Below are experts of layer 13 (counted from 0) of a mixture-of-experts language model. Rows are named router (the router's row for the expert) and show model dimensions 384-511. Each number is 500 + 40 x the weight over its row's rms, rounded and kept within 0 to 999. Numbers have three digits each.
After each expert's rows: a language model's description of what the expert responds to. This comes from a sample of Wikipedia text that the model never trained on.

# expert 39
router:449445477518523464401511465458454500485497523463533495536476485443519461492509453512534441446469534547491440520484522505518516486505470511499513529579478525487530516523459515475451462464468539554556492542480518539573548500402479546497536483457494468531524524469493530500570543458509535539540519457478508449546438508478517593544546552464438585463492522519488557467481506540526467498455
Column headers and leading cells in stats and election tables, such as Votes, Pos, NR, Candidate, plus spaces and year digits.

# expert 2
router:439471536463535396429535471459494480495426455511493482476456506465484481500392464453558455518507542495476495485480507516506435511439498520448545480484431547527517506459594482484577494470505487509482415482501505511584562571424425502550491490497434503520564490455468516489524491425493469515441472509475497456482481483512523528524493483479461505495477611572530556496534544489538540459502
Digits inside years and decades, such as 198'0's, plus place names and time words after in or the: United, Arizona, century, early.

# expert 55
router:463537460545561487452512484475456464491534557533513589541425500441592505470495424495534467506506521480547423478497492482514477470411456500445510517569450506478493497448489461518528462485494476526498468596476513498537474547495500546518562494562499542548547483475451519496488477469548494561447529490455470454518445517491538547567499503479439552449441495562431494396437589428538505473497
Words about places, roads and buildings, such as located, Avenue, Route, border, roof, basement, and place-name starts after at or the.

# expert 26
router:407465456441637462477548444464443483549513425522505462519485482411523482523469481493479508507563496508536404512486516508473492466471433504553510493530458459496490588534488434510582426499512491468504486469527481465536532530466443540503531507464436503493460561447476556506552505436475465561461516463482572439544497475540523552557552464522496567503419510493533504478473510535504547517556
Function words and verbs in census and demographic prose, such as of after percentages, was, were, living; also biography verbs like married, moved, returned.

# expert 13
router:453397498498494481449450572481515468504469448498489513513470481476506556497535512528588459507450554507523518446522527484518450563519467579519460525590554472470528515463463493478495439475567463525499489541481470508564558469513527538507532490488449554478472460442516527503436504432442525544448508500533510451512515500487504575510455474557498586450459575555495526460514533481505529542529
Quantifier and relative words like all, each, any, every, which, that, due, plus inner word pieces in general prose.

# expert 44
router:471456497472560446458453429541456477544480501530488514528508458506481499495531467474577474543433527531449506522445451515469443458524509511519517474627473463495433452464455476495505461511508540499528439500502519518515597515526428547545519561461430514468482554508495525526443524476518565507511507524508513451523460532518583559508496458519454621475445471533515553432443575468459549469547
Word stems of everyday nouns and verbs, often before a suffix, such as rob in robbery, support, project, research, seek in seeking.

# expert 11
router:506478495471539426439522509481424507521534502488422560535531475495509492555383513463456460489515547488509409479492486449490530490545505529503520510498447483481497463528483453530535475457492475522533476506549463415535488494472503535499535501508509488498495449511524514537498537457490560510551500504462551446474490455479504512590553424443483501476474507504470486445490511526540570479507
Inner pieces of foreign or unusual names (Shenzhen, Gropius, Qinhuangdao), single digits in tables, and words like List, During, According.

# expert 36
router:542500491535506392477484473449517475532490479488557530541516524487523484486456485495543515520494520524503422540457535489505494456427415522530460480543437482507483576529561467492500481432527455550512486582553518553533535585414453577520458501501443491533524494442502516563464537411489588482497524490493454444507454505533466461608505486525411507407489566567469492484513519431513511458464
The article the after prepositions, and name-opening words such as North, New, British, Royal, plus ordinal th in 4th and 14th.

# expert 14
router:504498446500517484462494528396436490495481496512489505486510519479537544456507444435565460474529498512479464500465489525541450448539422560474521426545490479527494516436505429535449480425505521504509492527504473544550463521475453603522524529461466520487513469466396548556540515420487528510477491509485524437516483479519491448500543526470449560395483528522463542462555548481581526497546
Given names of people, often mid-word or before a surname, such as George, Paul, Ephraim, Edmond; also plural endings like peers, ones.

# expert 3
router:486470537567491507479512509436469528435540444504494587530434475472483545553492463483545489460521471550468443526522488504479471465516431623528507511467492443512573443477479474528567442506502451501483430531465557504553488525482469558524482530571501489500505524509476537550456551427529491491394447509473555414432500489542534520525500497429478492399453512535493529490526526495576512470507
Word-final s pieces, mostly plurals, plus other s-fragments inside names and words, and the words as, so, they, e.g. islands, Tewkesbury, so.

# expert 43
router:519510506515581469459544498497468479472439490494551543483436469453537518469454450494606490493515543538500423546496433466532509497528452525502514541490499557496464489509496510526579419464547413541459475455473560577524516510448473580461580468448515482466515465540528496522485475479481534484428535519472515416482504472487543524440478469512432496437432634518520509492494587489471484488509
Inner pieces like el, al, ol, et, often in scientific terms (demyelinating, hypothetical), and list dashes in disambiguation pages.

# expert 46
router:483508497508501400506479441514512469535524475521509468497479545450506506460512485458548493491507517518532474508544490508487472395484472485473573452509429484459529434471452497493500501454534443537482514473522524504542512506388450390537525493497412505508504443456447515508477539418499541508472510540498479476507457514490471504523474458511492548462479536520530535452561524462481478492519
A bare space token after a pipe, comma or colon, usually right before a number in tables, dates and statistics, as in Students: 2,374.

# expert 28
router:485461436435468416503510486458501458466516517470529502541514551474445533490476498478492468484513492489522486509523527506474509506487471501502523504482451468518491535445465537545578462486541448561504485504570493474574529537541449561551567479540485511485509498512461546552546552442506502502495487505461502446531439518556500521518533529473472554439480525523501480434509539503517519466552
Line breaks, pipes and field labels in infoboxes, taxoboxes and tables, such as Coordinates, Website, Genus, Tribe, Turnout, ChEMBL.

# expert 42
router:437483483464511481458494497515386474496514488463573543529471481555514508494477421495500513536476525552538509567471472469478500485457532563524492500504522503514595485473567432447493478503489474510485417466510547451465470484519483541545429473501492561527512543488440534500478548475486490492515523458457488439520508510525516505522498526478447561448466517593502519452509513413484506548506
Opening syllables of words and place names after a space, such as Pa, Ma, un, comp, and inner pieces like O-ma-ha.

# expert 15
router:455478506509492436444501397490476480532488415458508564538495484484470545484496517536476442503513508563536501510512522469385469480494466526474532498493479496507440512461409438474498442497517469485436551503477515477550536470535465553465498496547425466434519501518446578533475493506528515531428554463477513452550520470619524504535543466469529543443472549512554514429459526499527528502484
Consonant-heavy pieces in Slavic, German and Dutch names, such as ski, sch, rt, cker, plus month names like September and October.

# expert 52
router:500490483516580485502460462562437433488487523539499488488482539362505467502477484481494454497490509585481475524484503466470496426496418500503520506589438508472479559457506458543524465456520444504511427526480440516504509522473473606506519469513461539507528484461453526542478559402542546527527481482508512415533471512482526540512499530451548557419474508556487480478493529454474542516551
Adjectives before nouns and adjective-forming endings, such as National, American, local, football, legal, and the suffixes -nomic, -tive, -ical.

# expert 1
router:469488495534518426522471452511508489582479514534462508525460484395570453488497524513537500445473556537522434511548491497501472405506474542495539419475459476496501521440486488459521470421546417516538497515532541483501486508397464410535474525521441480495516508470439527520474499433505570511426441516491452461535436485461509551531477457495484576501508514540516477442542502478524526493577
Bare space tokens before numbers and prefix-like word starts such as con, dis, re, back, over, up, e.g. Viet Cong, Conquest.

# expert 30
router:447427498458544484447552530506470472552476517544498481510531532467491440526412530440490490515493507527455495497507449446499515481455478535576488473462488470484539487454466477534488427424513422502537491455532503519542573504513507546514505502495485515493469546496487568571513513408552555525488474530522468446476472529551482451509546467506478497436463494539502555498492562463470520537553
Coordinating and linking words between clauses or names, such as and, but, while, when, to, & and commas in name lists.

# expert 47
router:468436499504514441487500428440468422548395489508537570501454501417569490514489470470548495486504542453494504516494461458494416454472482500496534489497484448451498468473538422518514424468589471580470495496521542510603499453468503557531520473498416450517458520496484495455489481463554520490487479561488489457487443532505455549475530494529486507440518502530508457443537489449542529460500
The second r in doubled rr (Horror, terror, Torrence), consonant clusters like cr, tr, and sentence-final punctuation and table pipes.

# expert 0
router:478537467523586454513527543478482501567482505476526554496472511425499468475554439496539486578489556533579475508455511471458485420482471572539503465602456487475497479455457429475479475415549426512479498527508531503450529447526546565513453522521488546488490505473462461571564544434463489558506555483473504484521494506538512474511445523544495508458451513549524490470511612466458491490524
Pipe separators in tables, and colons or semicolons after field labels in infobox lists, such as Mode:, ExPASy:, plus defeated in match results.

# expert 8
router:544543443447563431434532534480475413524472493466450516531489472544454485496521485480533419449481487552480466503503494469467448447466498563515453446506468476507495506505516501484547421475520493440532480463595572528517531491554465516551532498430487508488497552515465501490493552490520617543513508513573522449484415498495469516473522470517428594416490499476505595486498502483558557511511
Occupation and role nouns and agent suffixes in biographies and infoboxes, such as player, director, saxophonist, archer; also taxonomy fragments like Bacteria.

# expert 50
router:440472487505549446465533492500459525556440504513495542532461518426506552471508486508527481528520557537414459467534516494439446439513421522465546503531499518505488529468489476539575449447501463487431521486489446523537466512516514612505479492503504497513498544469467548562461529473530485558479532454507483429471449441477506522511487505443495541502451524546553477472484527477500548433493
Final pieces of surnames and proper names of places and organizations, such as Street, Avenue, Records, Hall, Jones, plus endings like -ton, -ley.

# expert 53
router:526540526485541445436496542489391485602511517477467526543473521468493473460501454468482454515434561585463478542509508510468478495469541525456536469594463488463481533477468463575550435478519468492488423528456487470522504578511513522483520478530449545500502479511528510504476530461508528533500561432496500467508457512537549476467484428489455521497423525577537482403464508497510606506480
Concrete nouns and their first pieces such as car, image, photograph, pot, ski, corridor, often in articles about places, buildings or industry.

# expert 23
router:496478503516546452471482504466467471558524384555526578585514510462517510469500472509558477449459508539512387541506524492439451474511480531527505500497393481477526521472515466460525472482540443554468485503544495472535547491508520558571432515473506503479489516477486513536520546504461535529493518499523423429459462481544504486517456495478500542481445481559543490513496528466519520521542
Middle and end pieces of proper names and words (Crotone, Cumberland, frigate), plus apostrophes and words like Blue, Bronze, Best.

# expert 27
router:443435539515556440433578544444503468538488456506482555555465477393481461497476465485565455548507489494492511484518546483482483483462499553489525501501479504524487481474517439509493477477557444517511478538567553516542477564463502532497463439482456513551496503486419537558568546445471536482531527485528499452432512496487478475536466427485448555439460501547506492493496542464455506492510
Month names and the comma after a date's day, clause commas, table pipes, and by or at, e.g. March 7, 1993.

# expert 34
router:433426452474534438465512443444429495494540519549510514491448487483559464453436454531611490473506482550524478510558481505471492452544429563476494479566517500448478522492488467510521471505519524505498482553506464524536493524552463536525549483484463492508510457544466513537457504463465550513457463500450479426527491546516451507525494537505503556470437459525533556498451546465552516432551
LaTeX backslashes and braces in formulas, digits in coordinates and decimals, and the letter pieces c and p inside words like hippocampus and Strathclyde.

# expert 60
router:487535495575508445459558545450459533474528510493516556523448470383491440450526480512546482550477437476453448543507551542563491454438524613512560441591493454552498565533406561510530452485455465554498467550515462480507483535511495525463484505445420601494488559440525547523461531465498507511527587577501485486495500528467562525531445444470454546423450500540543524442528503507530483457571
Fragments starting or inside ordinary words, such as in-te-grated, t-weet, ent-repreneur, con, Tri, mi, plus some digits in years.

# expert 56
router:490544463483540381488514496509447509507481479513506556491497457464462567513494478450503480495487501578511513519554491518432464501454477506503494424624433508491568500458552500499506413481568477530475455524501538458485582475454528582534541441474493588497507476505488559543502484520527524462466547508462484433451435484494512481463515494447426554443455509546483536462513518496495539475505
Capitalized first pieces of words and names, especially W as in Worms, Oberwolfach, plus list dashes, Mr, Dr, named, titled.

# expert 10
router:449482520505517465454492523483433481565527478501481514535462515378484490491450481520521415504519509475448434542497462486513458456510369498496536509523530461498459474504523436505608505467543508523535463521445506522546485532457469605525498528491453550559530506488460510507534519427501555477482514458484550390542480489474466459583444504505479580407468509554570494446504479467476567491532
Country, state, city and university name words and their pieces, such as United, States, York, Korea, Uganda, Exeter City, plus British and American.

# expert 25
router:454463476504593515436572477462451536480451438506439561509533527502516505533525455530466458526469533561478448503565500503512494516445456510455488487526493484552554495510539499539490448431511493552512436523534494552552513523475485550477464544491481554449533519517532480545554557474502513484427483449538518459522495470492457485532529496549522521428398525543475488433577522515531524527518
Middle pieces of names and foreign words (Schweiker, Chrysalis, Swedish, Strabane) plus past-tense verbs like worked, described, died.

# expert 41
router:450454505538502437423474483509469487556515445563514507515423471466562525475494478493549503500510534536537459484548545480544506499523408483576498535504438532510496501481465449459526455480520464501558489484527540505575442512550536552554462563521422476534539528490435526466445530416491591500482471457496490445540459523437514577490460460491486496502437489546586483485533559473552569496519
Subject nouns and pronouns before a verb, such as It, They, election, album, construction, photography, especially after headings or periods in film and music articles.

# expert 29
router:451491496466529499466443503514476484482460484492486581514551469470522504474457419506507501478459489525532448502529523475450463464494481495486515489579497498515537528481557465580496472428475498502538496534525556468465451484516472534501539479522488544485459477469535471531507502480479520518467478531520519442500478507498480529448522515571513582491398486524520574417517522467449515545474
Word stems and endings like -ed, -ated, -ent after was, is, be, plus adjectives such as part, full, open (confiscated, attractions).

# expert 33
router:487481504494501536477486400525440454501521541477446503496470500484550521450470473473472455503466489546473518487547492491490475483445495520552550452589504486495466474489470417476625477406520480480474467467474479462470465539518512590483545487477449531500496525456410554536554512470522507456449515502476383438558517510505507498541522503485517514551448559535530508460433544505487551431545
Function words, mainly a, of, the, and, with, for, as in seats needed for a majority, plus prefixes like de, ex, trans.

# expert 6
router:497436453529545452461532462449460457562420535523460452537412480450531531476437424474491532514543497469487492522508475498535479464521508573481477491570460468448532539505475523522591483421468458552529502558487500490537535466451497569488569470491455562444509498474474572516458534389503571516457504468521525427545448511456557532536451483481495556423480510537451478453498525506526540502512
Inner pieces of Indian, Thai and Pakistani names, such as Chakravar-th-y, Markande-ya, and digits and percent signs inside table cells and years.

# expert 58
router:475500522506543453458505521406399442520475471528433566418418534429520555514498420524539536485516498541497466534493442451442519488460478471517486545549503582478537527509476458433537449495478467521563496499466527489556526567456389493480447477456497560502514507468436544522522549449509549492485450442488498484478494450570475492499494509519409590479459502560486465381572589505572508475551
Forms of be and become, such as was, is, been, being, became, after a subject or which, plus on before dates and uppercase letters inside acronyms like EMG.

# expert 37
router:522490531500455444465509485476449525472512494485522457459453472485411523528539486544570486486539520485471464520541492525481488448485502508485548424564421475480463539441532482560544457450555454482492471527452537531433504533428516530490551502443449493477460555512467503534509573441470554476492519503504465461511515483478488551501485486556463485499454478529491460404431540503546538477562
Inner syllables such as lin, or, g, min, sur, on inside words like outlining, landlords, lodging, plus table separator pipes.

# expert 31
router:441476521509592464446535493511480500530506528463519564505472525474498555502479456507493455487488546529477445504520508470429474473412454467553481435546516490484523478394496526566464452384503498441512507523482555460544498532447490541563575494554442605524456500487525531519512512446614518538447530449476535444483475395459535515492517483504465544450460483565526563445558532471491522489524
Single capital letters and first pieces of names or words after parentheses or quotes, e.g. Qu, X, Ch, McCoy, Viñales.

# expert 59
router:429460559437554504515522494483486534532496539504466521513456482401521487466416464519517448453558542531516436523475440486493510478505448483458508476507474511432470478478486441516510442423592463547498464477457539512557512526487507506574540521500452492466575486556503496569439531511494509528436562509505529481534519507502558483537497474519480552528468525574547614482479594485454485472514
Prepositions after verbs or nouns (to, for, of, with, by, over, against), plus y and ch pieces inside foreign names (Nyíregyháza, Seychelles).

# expert 63
router:463493484544533502491573535431391506554481469496476504489497476426557426487424438452567434491504504547454539540506502501522461449497452534481510552509536515478412508464496479487499484486512462510474485468543487504529490505479512577566484490539485509476485493522434526515473581453528500484456588439458493432487543483505510462532520524515406519447422572542509493501556554509546538520461
Final a pieces of female first names and Latin taxon names, such as Paula, Simona, Dolomena, plus heading equals signs and country names.